config.yaml
num_hidden_layers: 13
hidden_size: 640
n_experts: 16
experts_per_token: 1
d_expert: 352
d_shared_expert: 640
hidden_act: "swiglu"
moe_layers: [0, 1, 2, 3, 4, 5, 6, 7, 8, 9, 10, 11, 12]
router_score: "softmax"
normalize_top_k: false
routed_scale: 4.0
balance_loss: 0.000242
balance_bias: true
router_z_loss: 0.0001
router_noise: 0.3
init_std_router: 0.00923
lr_router: 0.000336
num_attention_heads: 10
num_key_value_heads: 10
head_dim: 64
vocab_size: 16384
norm: "rmsnorm"
norm_place: "pre"
norm_eps: 1e-05
positions: "rope"
rope_theta: 10000.0
rope_fraction: 1.0
qk_norm: false
attn_scale: 0.125
tie_word_embeddings: false
parallel_block: false
init: "uniform"
init_std_qkv: 0.0194
init_std_o: 0.0241
init_std_up: 0.0278
init_std_down: 0.0278
optimizer: "soap_variant"
learning_rate: 0.00647
lr_mult_o: 1.44
lr_head: 0.00335
warmup_steps: 200
schedule: "wsd"
decay_fraction: 1.0
decay_shape: "linear"
final_lr_fraction: 0.0
batch_tokens: [65536, 131072, 196608]
max_seq_len: 1024
doc_mask: true
train_tokens: 441100000
max_steps: 3801
dataset: "wikipedia_en"
Below are experts of layer 2 (counted from 0) of a mixture-of-experts language model. Rows are named gate (a neuron's input weights, with its number), up (a neuron's input weights, with its number) and show model dimensions 480-639. Each number is 128 + 32 x the weight over its row's rms, rounded and kept within 0 to 255. Numbers have three digits each.
Before each expert's rows: a language model's description of what the expert responds to. This comes from a sample of Wikipedia text that the model never trained on.

# expert 11
It responds to: Infobox colons and separators. Colons after infobox field labels (Memory:, Music:, Born:, Released:), plus pipes and dashes separating values in tables and lists.
gate0:093171105124127145055104107075143116134124170069132106102119122110154132119156130135135106185131135158150078186112051159120130093140118169153152090127148108112157135145118119063170087166114104151152112093164160076111112135110094072084166133108106039109173110172068111158158144170106149173078066126139123126139123094126090131127145087161158130114100089146154051168170140133076126130145118137155129062087106175159082120125173114077155129108112133106117104072108111085141103101133099
up0:084099114132125149134137141195146110080105138123132175152145118190048124151102150125114087103127113149196081064127139140073132115156098063113178090128071084101189064135103137084164115112130129102126142127103103125151098172182122115105145101107093124097132098151192091148120110145129112136127141068129139063089128134105144142135154129097156132132089139118147133089096044082150097117106117106145112089112116145116091146127135154112094096100111089134092113098180117113116122135163187
gate1:204098134121121140170084092074132129140111080120122091135141051128122164125116176170146127094202117067152139091128118129111133087158128136132174127105118147117104129171154118096120170124199160143121123146173128098098132126144106177167076116119049126126084111109120094131134050048092158141126163101084155151146152185115103142168106158108152151115172119109119090110096088126089185150152150121111136196199144134080199159113149090115133125125153187077132055160099153161107095032120114
up1:135146147165095174126152137139153052117119106129048130148100160142145091155173105086109150101125073160144154147088055143080111139088168084129109092097068135118077124113152112136152152198187166122125109097142113082156135118194182160164114117125178107130131079197082105084125096070186102147153076129161094185110105189110184113100099166071120159117111189129129098120114136152127103136202142060141134127113153121046152158111116101074111197102131172091097080122076091148142122068092070

# expert 8
It responds to: "Of" and place prepositions. Mostly "of", plus in, for, from, after nouns like district, Parliament, Academy, and in census and municipality text.
gate0:099136121102137154151135101078134154155164132185079126128152135097125079118071176131128200116157163115128104078105110135107055150079159081110159091145182099125142089130138185086158171161155149118123147128175121169149114131161149138100128222131144103079151120117047145123109107161096180112137140146155164046113071109087156195116171115121127115121082101147161139116121150140139083143170066120143162137121119099179117194093134126177158124151143185082124105125119104207114157189163140
up0:102191115149157080123101109170063126191079157080119174093131129200135094134119035134060113130098187141115101117127135155085163126146105106146144187184075117124113130140152174127183147127149116139071091138097148209136122221157116106115158120150146150161113141119228069157071137124150183140127140153173157149058153134085164122147103157124089110132146106120116108163150172098094166110094083077150121109132162161126085150183092158104074078130099087150094095172062098123097144087077173
gate1:152073137165102133141115115132142129108146100176127125173110108112150106128144087124168098118118137123109137112061135130116160097178174168080103149129104156149152135167109141113162132149118159128110173108100166062117093128113117120136134087107133136084128105134107125175085129092118164110104126098122135127120147100060104126145114140072127141160088163088118112137120142083097174140126150150144128151118105110077154161184136070122140076149095161134114128178113099128125115087146150
up1:094131162104158158116125136169140113108162177204061132145064167177193151106070164109163150108146089105177124014095104128132153149158149108084115067145105135150161127105147152149176172212121102179127118107128122129127170105117167133156084119100142120085077092115095092140154170124082108157145149157125178169130154169148178097169106163090114153167134148143132085155139153115109106086146139121100162122124066136087146146096106092131131141082118140108153144129110147122110127091119110

# expert 13
It responds to: Digits in dates, coordinates. Single digits and digit groups inside years, birth dates and latitude/longitude coordinates, e.g. 179'9', 43°44′0'2', plus year pieces like 195 or 9).
gate0:097150133127131111130189159157109094093121111089177135104133138172096120126106160130069132147161099164152083131190161132055076157118135139151110114194160128098092160106103124140145166140050119135118090117127203082140090134097127139063183083096140163089125132170062082136194078189099139201098056142169143053094121141108095163057158070090141101082140086093136131095163129080045103129107146162093122071103103148142116116113115148181108112118147141102133081130142126104131106136131147
up0:141185110066125138142138152178134121090121182166099143133142107199109141197090129169094083061109145168091101129121086133156123113181132160141122135127119121064099154127133163126194157132100125100149132116117141114147101154100143180096136131082148114106108115130114146165198145144125095153139113109158117099142118148102115107154132052081143147127153132154151208130163125128034145113148154140208129082056125114161154132106118169101104180155083095146139170082137135155067158137110167
gate1:148120129221065128163088106143138106109165085129099117130098102168110069076122118165169153103145102121155150128109118141103156112119153122086087107102102136130171036148140168164130122115123144140140101112143198085132142157112101114171112155121089047179099085086047076120145157085130085169143111139103131130150093169140117125123110132128102098064123106123147163064193115150100164095144125155129114152134097127088115096127071103104138108140090164134179090185179155173130133058083129
up1:138133090172191135193148136099154151115139171155116128124102216189182158129151136092131119147133077159144105140068079100084079085153134138123097087125130114170106121124096150085152158161074160086100086147128128150097131159138117200123142120109178101142118049114107050158141166089192120114186081143069145137108150168146145163136115191163164112152175111183089109112194088145168151126146080077107168131134094164085145153113069098120171140132163071100174097148105094140154126065137142

# expert 6
It responds to: Biology and species text. Nouns, articles and verbs in descriptions of species, plants, cells and chemistry: species, leaves, cell, receptor, Species: E. rosea.
gate0:140142097123125149112115114114125138180182099139157116111182175138116116118128129183156117114076168147107135119096132143105145130157132089115179161103153122131152182144186153141132166095108158149189071076132104144175177138120176097098141160168133144109158075117072136124190137122170119146106092166116168139033104136106097172056129133189118108127118119087121101129161185135104110119138114065178129139170199123125147173113161045072124102127161073134071125092069085168106137134166094
up0:110139068165161102135148066123099159078130099181111122113186182127083142117202124144178131133121124098083120106133137115088159218138138127141142129129090130106120111163184139073208078172118168097178175182167106143113153139143160188113138109130153129084096098155165102118171170135160127131108163088152063115097143141114145203080130158120159076168132132150158130150123156156128171144101110068162097134114129135090141103139155155127152118132126127179134099085079083082131143146124197
gate1:125149127194142106121128117135105088159130160152078056156115167092157188107162142090163132132146163134154150152068131147132110138134143140101113165105030183094130056154175140148117084109100132132181092091131132087126137079128137113103109107111110100088142089124122144184094134120076133168066116080123110148109173162159118154084133107093112147101146115163146150169116150126117091113115169098129148127127155123127186157129133162141083082103055180110056070103112082179122190109125141
up1:084094105090194075134178113108140068124145140140122141148135137147129116038167132075125165125145131099162141099089140117160099166065147122133144095106133168116085121095141182116145159109148194088113126084135164130109112145131176153138147101104126064072090104184070082165106125104145123175124086122125150106112109093087174158176110128125128152099131089173141130147158149115160105142107119122108138080124142229076153108064143116089127086100154145138050137114104137187127074087117152

# expert 1
It responds to: Possessive apostrophes, name pieces. Apostrophes and possessive 's after names or plurals (Girls’, Jabiyev's, Xi'an), plus middle or final pieces of proper names like -ley, -borg, -ery.
gate0:150152132159085146154181150120156125129123154160146121136187156130105101100102096162114110100123126126145123189157159119097124155101107113150076102206188158141056130159175063164113162162088148067127127176143163122131139151115141091113093145071115102125094088151076139125162225165184165187105103128165186058121086186105149175132132141173183144182100074164210171094084114097091141153087103090136148106109181134051178135100128150099109134088136069141143150113140109120127114137207128
up0:119134061087138098141119187112093075153112131196117111145061116119098120146141149207195090109120121118114108158160152133079107112136098111134126107139082180123075079204166141096192120118149142110107162120102224113136118160083145164130107140088066161158083117113138113122078098169096093133082084153118119093142142103141189112067212145143096101159150146139136133129158158092118067123109104100117105126155123177128165110091104155135114145130133129136128157119108131117068139107161120
gate1:153098128169105085097168140079187108081161146119106102119031080128197105127141139169188156106165095117127121121139147119117127123136134148107096091112146143117207149116099113173119101100087172192078177118133188099120170111089132175149130129085128116176125081131140123123141125112096124162114166085127149174123119114105199167106117161143133107141123181109122149167100153077119113080112157125138146212190130108133146084101133175065126122078096126119100132152111181111080155118082122
up1:139084099149153118167212149145154128150183126169070102090093171126168131107120074083146145094138064112129182061137110120084126111119130116142096082118078117145182146158140115120143120136096158112150143145161107133149152108166176139180175172118201155099147050085128062114162161174150136115133112160163190178083153077104155146149138141123067139118090094111100138109120110134145085054114143124111104119147117103135132101107134095091125137128102098149134122120113115139166161083158164

# expert 14
It responds to: Coordinating conjunctions. "And" and "or" joining two nouns or clauses in lists, like signs and banners, data and functionality, plants and vegetation.
gate0:118077134117108146163104108113137124105210089095109126145089073064121116242131194101096177166166153168123122115150110116137112107132130133115150128088185168139068123162163093158101151140128130110129144106126144134172142135113142127115106092092101063092153100131098151123147103145105098136136157166153105132114131162112148131139114128069150158179129117103121148124151090091070124102159091118178107110134165076105109151142100148113133140054109055118128053092174166111091089126095097
up0:132080098163142075116146134161130123111125156098132124209194067142178145136127077137168086112116128128111091117090123159070143149119157158131218137112081140113146089152110140110129132111151162072112152144072106138081104138126123152169143159136138118127133191169127144105201133132134165107171156198163126153102203129126148122081102102090062120120099192144174212129105139120071155143153083068137084105130079109161123136081138135133111154182119156143095107156174138096104156114192149
gate1:146105163124124119082105120068154102115199097130077130176129086135130114124115055173141168096131133138142093081121147127090093098129117181110157096119149135143122140143090208127132150163149168117116173146144173111121116154064183123145160154109123172093116170149053098147113108090095140075164149090144118125099119120109073152137132183107167107143100122166179150234218186105152090121133143091116158146179099110123162121094171195153140155116038080119123039105145162118088194149149127
up1:114108159158059121062189122137173089111122177157171143156043147172158107098165073164092119127133103071097138175082110127087093086140130069140083101133137127111103163191127075144125160116178153108108142134124107188154144151133176192125099152121186112120122120097130080098097152101178095163160136142117117131099179187110169150106128178128149157124122126132124117126112104072081142128113152098121068086163151127120130138125144104104085088115124141148091125115102105167100127112133174

# expert 15
It responds to: Short syllables in names. Short two-letter word pieces such as ay, an, ar, am following a capital letter inside names and words, e.g. G-ay, T-aylor, I-an, Gads-den.
gate0:168117082059161196105121044056131057190104138115168154083142100191135100171151134154087122109135158106104125121181111153157131092183069093091133147138105148127133109147160151145100178149137102118098133154131064097096155081075106124112157094131164140102093169212075166112073136122146141151109089150158104089183075122093114143116148162128170143096133109097133155083163101084113143137190081119129118122095132105084162143107140132139098170232134179130089094148128091113119179089168098
up0:105093122092106111131200175160114147134158141076106120183122146149023162115068115174155136134135126126108121131146151114115147071139104101140136083153127113162130092110130080097197072088149120131144171155111147144133112128131088192133138152087105104187163156133117126117111124134109158125110056089116144135093101076060101124114138101169174147173114119156119174129112088102101139175121100094114175102192061143134166116087098106099128093103115176167150185123154073190159100123148135
gate1:121095119077099139124123094121187109079124155121081116100084102096135048127102200105171162146135157079161148149045138091096074109115099123118129147078150158158101088134120176196170127120106101099070164134104097165095130111105066129100113143102134129160103094140128142069141060116119128157150106153155212175112153161130160169182094132133123144191142130135125100082095089146107115096128120133165128157166115147115138118115125162128101090126143125146154115119129174174100088069178158
up1:163071148160071153130151133138193097123083194141103160127075170171234113098093135116131124103135160098181161095108097118117083090099103125148101133148131078111179158130113094160131116211117114231129136113091164137091107151129103134131155111092183113151111106132091062141082130120154095149166146166127152158128112107100134128110128172104100113103131120126151132125164143187146063129128126122143174111090128171070118159158131067100099176109119105167060160128102060126116111112157146

# expert 3
It responds to: Nouns after articles. Content nouns and word starts right after a, the, of or a table bar, e.g. Unit, release, passenger, professor, station; also small numbers in table cells.
gate0:137119120133130145137184147086107157167088116129154138133147086086160127172115161205188105118122181161112141135148084120133162178127093149146062127172240095100076095113134133115139135155094153175113123152118111096097136138146151099083141099134097165061162085205144072135133110155067044127124108089130121054135054113133096142127127111195108097097123086184116128133148118122063071159160134114126106101135112134209108146107108111108108164193059164116138152127141110101104083111156093
up0:159091130099118078160144077110082170095095165121137181149127103150078089090112108138170119087110166113117124113133082065094133146137078129101114191121097186104073128156142108138176193184216120107156151109109154108089103145148135141124130102093077108155133107118061124136132111129132097100115104092127079139094096123094181116120064091146125158185182117152144143113155166142101121167122105139175168089099133158206104134149138109121115119072134143090131103138153203097048144106110187
gate1:133119117181098134148116131107106151065058125179052124145061092158086130121126144162112131091141138087152132147112148138091133105112163077087150120113164174118173089121180126108147145106166163125125101138162131060071162160153102148106105142143152116177115111114154092122142113105119154131059187080145115143088122156139062181129086172080102099117205089170144130135081111076110203136144130149096118116121161089156104142170126099111151141134197138168152109164098127143101186102160138
up1:157116152139112126115151162168108146110146090147092121154104149175109130073128162085153090110113129129207142109078104122133120094159149134058124171133077120130129134103120170126135102154120142152122186125134175149107149126132126153138186128101110116109145120092131056153067140087149155086119103144112159180107115171106140138128098104129152181094146160142099070131166098086151142109132154138194145129100088203078186113106114122104094100190156126100099145138186160163147167101136184

# expert 7
It responds to: Line-initial markers. First token of a new line: list dashes after headings like ==See also==, table-row pipes, heading starts such as ===C, and sentence openers He, The, In.
gate0:124169080110164115130134136133154172127080120156123135110174115185093117132126224143123121112126162127042103150166146142143132120122108121168142170174174151105081113144132111117175123119109127086096188095145152118106164108093149108123097097101157100127102082140083197089151090133073105144086072117120107160147128164150115174118186126115131123122109102163155026141190140075128142138120097143137054100076165122107135159171150074099148120167129119121116095085160150191113182126172066
up0:157090088169150149094093119132105154105094146162145167129181085146143093160103082163151117126054127137111083126117066180081109155113120149114196128155111156124091095148125112055183188092104162121116165117137126121137172125135146172105199110127132133175138083107125068155121115148104202098106162092155083080075142110089142110109099082138140145180171092141124208099111109113078101140138108130129101125099179128178093112115114126171063126154101174172159103059169138134140161156155119
gate1:147082179134131126109117094144160131152134114148104111171125109127120129152144201157089155147084138086160185100115142099099136128133161169122073131175099200146157166138100123131172129081161214114120126147178194141088087134128113176129097113078115076141089140067101135168099115146097111062187099126148141117107120129077129211103126150082142107096099155079100151180112120097118097164110145143100129141150114137123141098116139152109111115110125154130129133110122132130035177057105059
up1:174162067143115192162111121094177107152143100116091114100088147169178202091162150097147146147150160097126157112110091120108111114094128145117066120132166121131181145095110154131149107088140198096118167118137161140117120123161150125164136115108159112117132103087102029115159140100166119165105156095138123169128158121075075122143135149125099146047063179128040076162127153127143096122110107126134119140078039186077108105164134146089118185111158126154134223129061105165120147148094111

# expert 12
It responds to: Suffixes -ing and -ed. Word-final suffixes completing verbs and adjectives, chiefly -ing, -ed, -ation, -ly: screaming, disappointing, hinting, striped.
gate0:149169117190116126137096085079189093137150079144111166073115134127100121177099124129174172076179135132124018141073110151172080149113136137114146143141144083084114146103123144101139141232138119139137056146079147096165107114172173158088128137132166118102125097145101138124152155198123115088135170097137117093084140196109200148068113126195114130082106067152091137149108138123140070130105083161111117181091101156136104116143185105085157097179085105126174083093113083067139121122145179
up0:061099096140159098136124157126121141133128139168109136117139139176109164136101133160166125116095126097129130095166068119132183136151114130124081128118122096104107095062108105057233137178131126054129090167172122116105158159121104123129191115116115126120080105128139129097138121139114139135129114150183172057151166114114131117162094106185124168151167106164164170179125153111083109123151121112150033157081107167161161106131136128143131151098129152125160088120161148105107150180141174
gate1:138125148133119113144169076112112135096094105171116127105081119185104141139106083163134166116181108071152162175086149104136154144131154082107157122104129166109203141156073139148109155152108146160097133115159163146107147152086156151141102158124103121142140107152103103165117037196098123118109159108086127086121145106136084148128094146132123129098108110083187142082132102130177126117100123165152104125106092120109170226181130136140126174081108188128127136133127131153161158080191112
up1:111113145155109090126134149175115126165142170118048153106123203140179141077190118133129103143190145080152101091140156130123110112083187155166106047123153118111156116155136119092163119112171162112108135089122101139086145162116084137140132088133184108161128125054123106136180142165105114161147085181085119148150126182108178101121163171128081119194087127127170073164132106086163129077073105122126108101155069162106171170128128112102056175094087158079096141149154204112162101109146095

# expert 4
It responds to: Word pieces after capitals. Second word pieces right after a single capital or short prefix, especially L/D/R, as in L-es, L-a, "un-just", W-au-kesha.
gate0:141104119141095152147145119103105115087154090111114177166142093118133161109160144133075149081178108125055092115101186105134132123141196133127120136131106131101105116123185150149146115155089108135164128135182187147120090099107169154123109128125161127117148025120077107116128120163165140105110119141116116133093141108137081136096116158142134089081124142127147123183118097134092138161107098157191143132088135149079158188118177150144057093115099125192151154115094130138124104141182198
up0:130058067111157168100156121115104176131108130121144140179137103106142143130088102157126082097127135144134131113127077163120141170123097151121164113124085128144176156146142087170110158099139099072131171121099063125075153156166068158114163160119118170138054128168119097138131134147088150123140149135119143157088112171130125216141172124160151102103123167156152147056141062140099117093119123126140144181103122161101160107100187102103113115125150083191151088121167128205121139083076140
gate1:165102154175116123091130105133130103120173120133133074142101120123131168085081143145170099130099140124138086114138095224159146068150088124134087147143043149129139169123092148111141107108118164133084128215183169140135120099099095123146126170152120116184178133122066129121147105134128106090136121167105170157099136204136074149035150134103150114123059155112114112169169141100175128127155111134136107113099070091179158167120090118101024126128081179097132056137129153125119178125163122
up1:109132122139114147178089087091061114121081191114089147089133242092184098117099125090139130108190093120140104090127101081132110061122143176169117112119106176107127169143130096151126144163161191154102045104131128139120124147138165136104153104138195122110156110146094078141125132142100128140144123092104095168119125106194151150068122139142112185128094168100175109135181198179121080163155118157132117162107141160088106087140150171077170089141109175119131175108157084110166128134132185

# expert 2
It responds to: Table and credit punctuation. Punctuation and short words in lists, tables and citations, such as closing quote-commas, "and" in President and CEO, cast-list "as".
gate0:112115131116130121122105138184104143163097081081081123116076160057095092163145151141145117105164137109124081095118115153114120134135146180104168143096113141170087103137119151131176130143089171091151129117146163155138131155088175125102114139141127123101130180173087101110122149235136125136086085115101161197150133188172120186101162127143164131161058201078175112153141182109173100085129051120155197149106143112129126133099101095149138103157148137065133125134107114151162135188151140
up0:079072112126100145144162165089144121059087103162133173137059136130119143153115115115144088076059169137112089103161050146108125120139070065079116091180135184116093071133136115075099118168173109093129165169134079142133123150149131105162156120153153159125147115123129134131140114087095160146187079192174152176122125138092107125119149101129122089081097153122180133176151170130132131155145151083149078103093097145197141086139121116139129123135115142147183101096092093127045180096165168
gate1:137120104153148123086154124094117106171199127089148126166117108135138131138123130189112124119118175126143114118120126105112124135138129141109086097105109146070121116146159095123078151170123101217148127146117187118113118117121094100118072058113118137135132077103106130104198159090148126115130091139068083104135080147132103096168111143122107091129144133096094133143091107113181099120152179093201113174132086100130160107175123165081101203100102135122102158110127124139119158135116121
up1:124132092131112149115158119170149121115139112130113132178132176122156077114150093099165094118082128117199086072124091156101055118117195156130100140100096131058136124180056128109095114246175119176076089077175123132143165133205133190161144213156180108127122108138127109158125120106136133104147155127123135166082162165144131161141144167113144101108148158098095141136133182093119109153106145144125118065113095131121116133141108115150032079108130100130195138150089116161105118107196136

# expert 9
It responds to: Line breaks after sentences. Newline characters right after a sentence-final period, quotation mark or closing == heading, ending paragraphs, section titles and table rows.
gate0:068113096113132125109168150105160131119107116095148178096093074111102145188114131163178108117078133130099105169161132106130091104142088134189164174169189133107169151077101137128077123095160162131114166156106159083113094144137160111155161108102180113097136117180059146144152079181072128104108085082134132109131105170085140130150205082140150192147104110169158114134089097101124126133135099144156108131091135153095096136150132124147129124177115126105154118131106151149102090108103105
up0:099065105182131129154199133188133126119102120209130142134161078191114137085101158192144121142127118102096139049090153181131110138084135103118115152092133127184144104055146145072206078088114144124189172112104165135139149175177064127142144124109069126085120103111121092145143092118135101114155125143189182132119104127109179117137121040184104116191155125126172118195114071159101179119116157061160071158118134171148143138130156142124103206125069079140105118088117132145130126147136141
gate1:104072070149132128128162124101126133112198067141151102076072125147185128157114126159160089172151099084218126089155082115097121116136185129089174138130137146112105116126179123107183180141064142139082103126133124133119199131150115114175130139163151146204060106127091076179133129091103089157130097152120184054170144169113035099122100171139161133078107148123117154081105085139171140135128123103185069152146094111149202135127106121124134100151081155111105109129116120120084139124111122
up1:153133110164120142154203127145125156135117176106118145139143156086114092101157107107119143127163104143149171111110111123133146038108205080105158183167114085106103119132087135126085086111068168098118100156137179152063124185202126174169094097115127119129122026141102124198148119089156151117126129108124208140100145165109130131170126155129101155116156172135109134110110090135161138135131137067136135141085141135093171149080121089169146072138121169095106157120122148068162090108041170

# expert 5
It responds to: Table cell separators. Pipe separators between cells in sports results and statistics tables, especially after a name, country or number, plus semicolons after scores and coordinate W/E marks.
gate0:101176081089126111134202119105136112163128130106140130071179112102137134150139151149130169117123154140142098071126117088100140137089114084130097140192202117115160174129096122152138125118117079134076170107073097100135041187057162121087118097203108135109084139199091119106173113179113123167125133157107124155091200155152138165147134111153116075147120111108102100099082162123138144109061034172151179095102141102134118093120147124107202112121124147106135130128112085099141125116132109
up0:130113112134161097128188148126123142116143133096096130154094139080116117143103089141179141074156140158192102124090147139164105081073127187139137119111166133121167144118143135093150148093128135101172160104126077162139161104149149104145119126090114160123112163105104118154173139154061189073119162102168101062131051143073074109085176101142220191166155137121109165152135113150102105148126163119110112197100145099193120142151147131176103084164144119175145153159138143147091135127202173
gate1:140149135186164138121127110157142122075169164090152113117037092171120105155142124156161165086145113075119128138122166091107154121112161039072184095088138187114220127152158100122085129097144118135149116145135170089119158108132090119148134112023104077102139170125035122127166115101063112141124147117077131199096109120166133118084096124136111142130103030135152172087135073093141107159126150114159129175100099114105162094118114118092129128113137160115147129150128090146125171124100168
up1:156141132149111128133159143144085132082123181107083132155093051109192103119145060107172086092124068139105124162133130121111065108128174131135120142117157192146109126139104116140093143114154179074107125135139138115075143136104185208113129122147179134116167104144082124167126112113102131168091161168152133207130180101124162122136110111126100170130108125182094152115087062139098077132113127111114116219114122120117155118120115123128065083117116112148165141131156101149133121121108139

# expert 0
It responds to: Verbs after "to"/"was". Transitive verbs and verb-final pieces after to, was or which, plus prepositions like into, on, against: divide, deposed, regulate, issue.
gate0:117125128133103087086129156090116115126068133110075244143152160116124116150153117195160098127110113088051085120163170092117119145120115144122112089179124107144196083123098135117115193193099117212143085127101119161155089132096181128137174082150181128173136093132012115110121085135111138108155104163151146111105117156068165163145131142161104105132115096133175075133147155148122170125141089056110130131132136177155144183107125160068123128113114118153125121089155084131136171204195117
up0:113146150152184122114101178153161129113082165130119108131156138143094203127134145127203120054095100137126169126171166159115183154138113169121120157133114180182111091172083112073178147107100143093120138173155106153148110125117102141138156113097111117117123114113137080135124098115126146085135086129185108134089139177100143164096143218146116142168111161151122153133139128110103194038104132096115078054153137083163182117120146126103137136167077127141152129123103146107131094053111137
gate1:131056101164101168134066124095166102114151094153149127120119142164064094138139132146127097164097119182148125137157184087129216067118207114130181155088122123074129182152134123163121135146078094165101163100113103034111155132066119130168081114124118093173098080169069054133087114077133096155117107127094111123112097132138075133125104165096119101155132089120134105081127105115119121070142131132083092122127116118135221118125058123093169130106140140149113152126167118168152105128076084
up1:115122056106095135069132114126116113169162136085102053114104194076136142110143086049149159182116085155150090094154112132093113098067152144117084079139152166084164139127093143138068109180134164151082129099145154098093104115131197169116100140139169099123152088123152163157124142106179127129141112136206166108078128171073119135109122194099140135091110136062121125100203094096079081159137072136185173140116136166111131154062112147081127153100141180142124174104176119128189120115128088

# expert 10
It responds to: Name pieces in tables. Fragments of foreign names and capitalized tokens, often in tables or after initials: W-eng, W-BA, Mur-at-oglou, Tan-aka, Janeiro.
gate0:114100155116112132162141128125141130122110147145094122126160143122153089125044123186100074103111126165140135156092120081169132163173148144124167120078117112144159089119120173119160180095144157095119132114140095078163125118094167197087100117156148089111182099182173160114218086119172123100097084151106142131164084165155154121094174157158099089144104123077133119087087175173156129106109064150133109121157141109137141167140151142138107116160122120150167099159140133084121133121111141
up0:118146138140188125140162163181110083171102138104124122176132146140098116108107140121157109116129157077115152131135131149086123175086091096157141133116130133109136053106157142163123129181138163093192137191098155205140165164115119119146125113091145153176176164164144076096112160184126094135136149156157120109194143101046086108129095125126132146184141150103127145139072081112084110129082142018199117163060167145107178160141169090141142139111122136187118104067176133163141149147109187
gate1:163122114125081092106110076101102078077184083153071093138111120129073120096112125197173168143139137089130138132106133130064155135117137089106153109125062111128132135144121145138124126128138109132127130120127155093165124114090142101167103109119180124100094098111079153128070134119091122147121157082081099086125198136181123093091092155074119108114093078095164142103142107131152146113150150147152145212096146061135161150079030119078141101094168119135098097130099135114158166108108168
up1:166130114128083148147140128115149127135109145190143080149131152151134066071113065111125115143173097113147130078083090101095134103081131080095048109102103112087073164186125099113105147109133118111105139157088121108144133146153113190077134097119155114130135118100102057112082158132108147135139195182089147098098085095100159152106130129150116165103097119109086099137153112160101109088152084152117146160119122138105142136102181051085120168142125106085104136096139147153159160149117140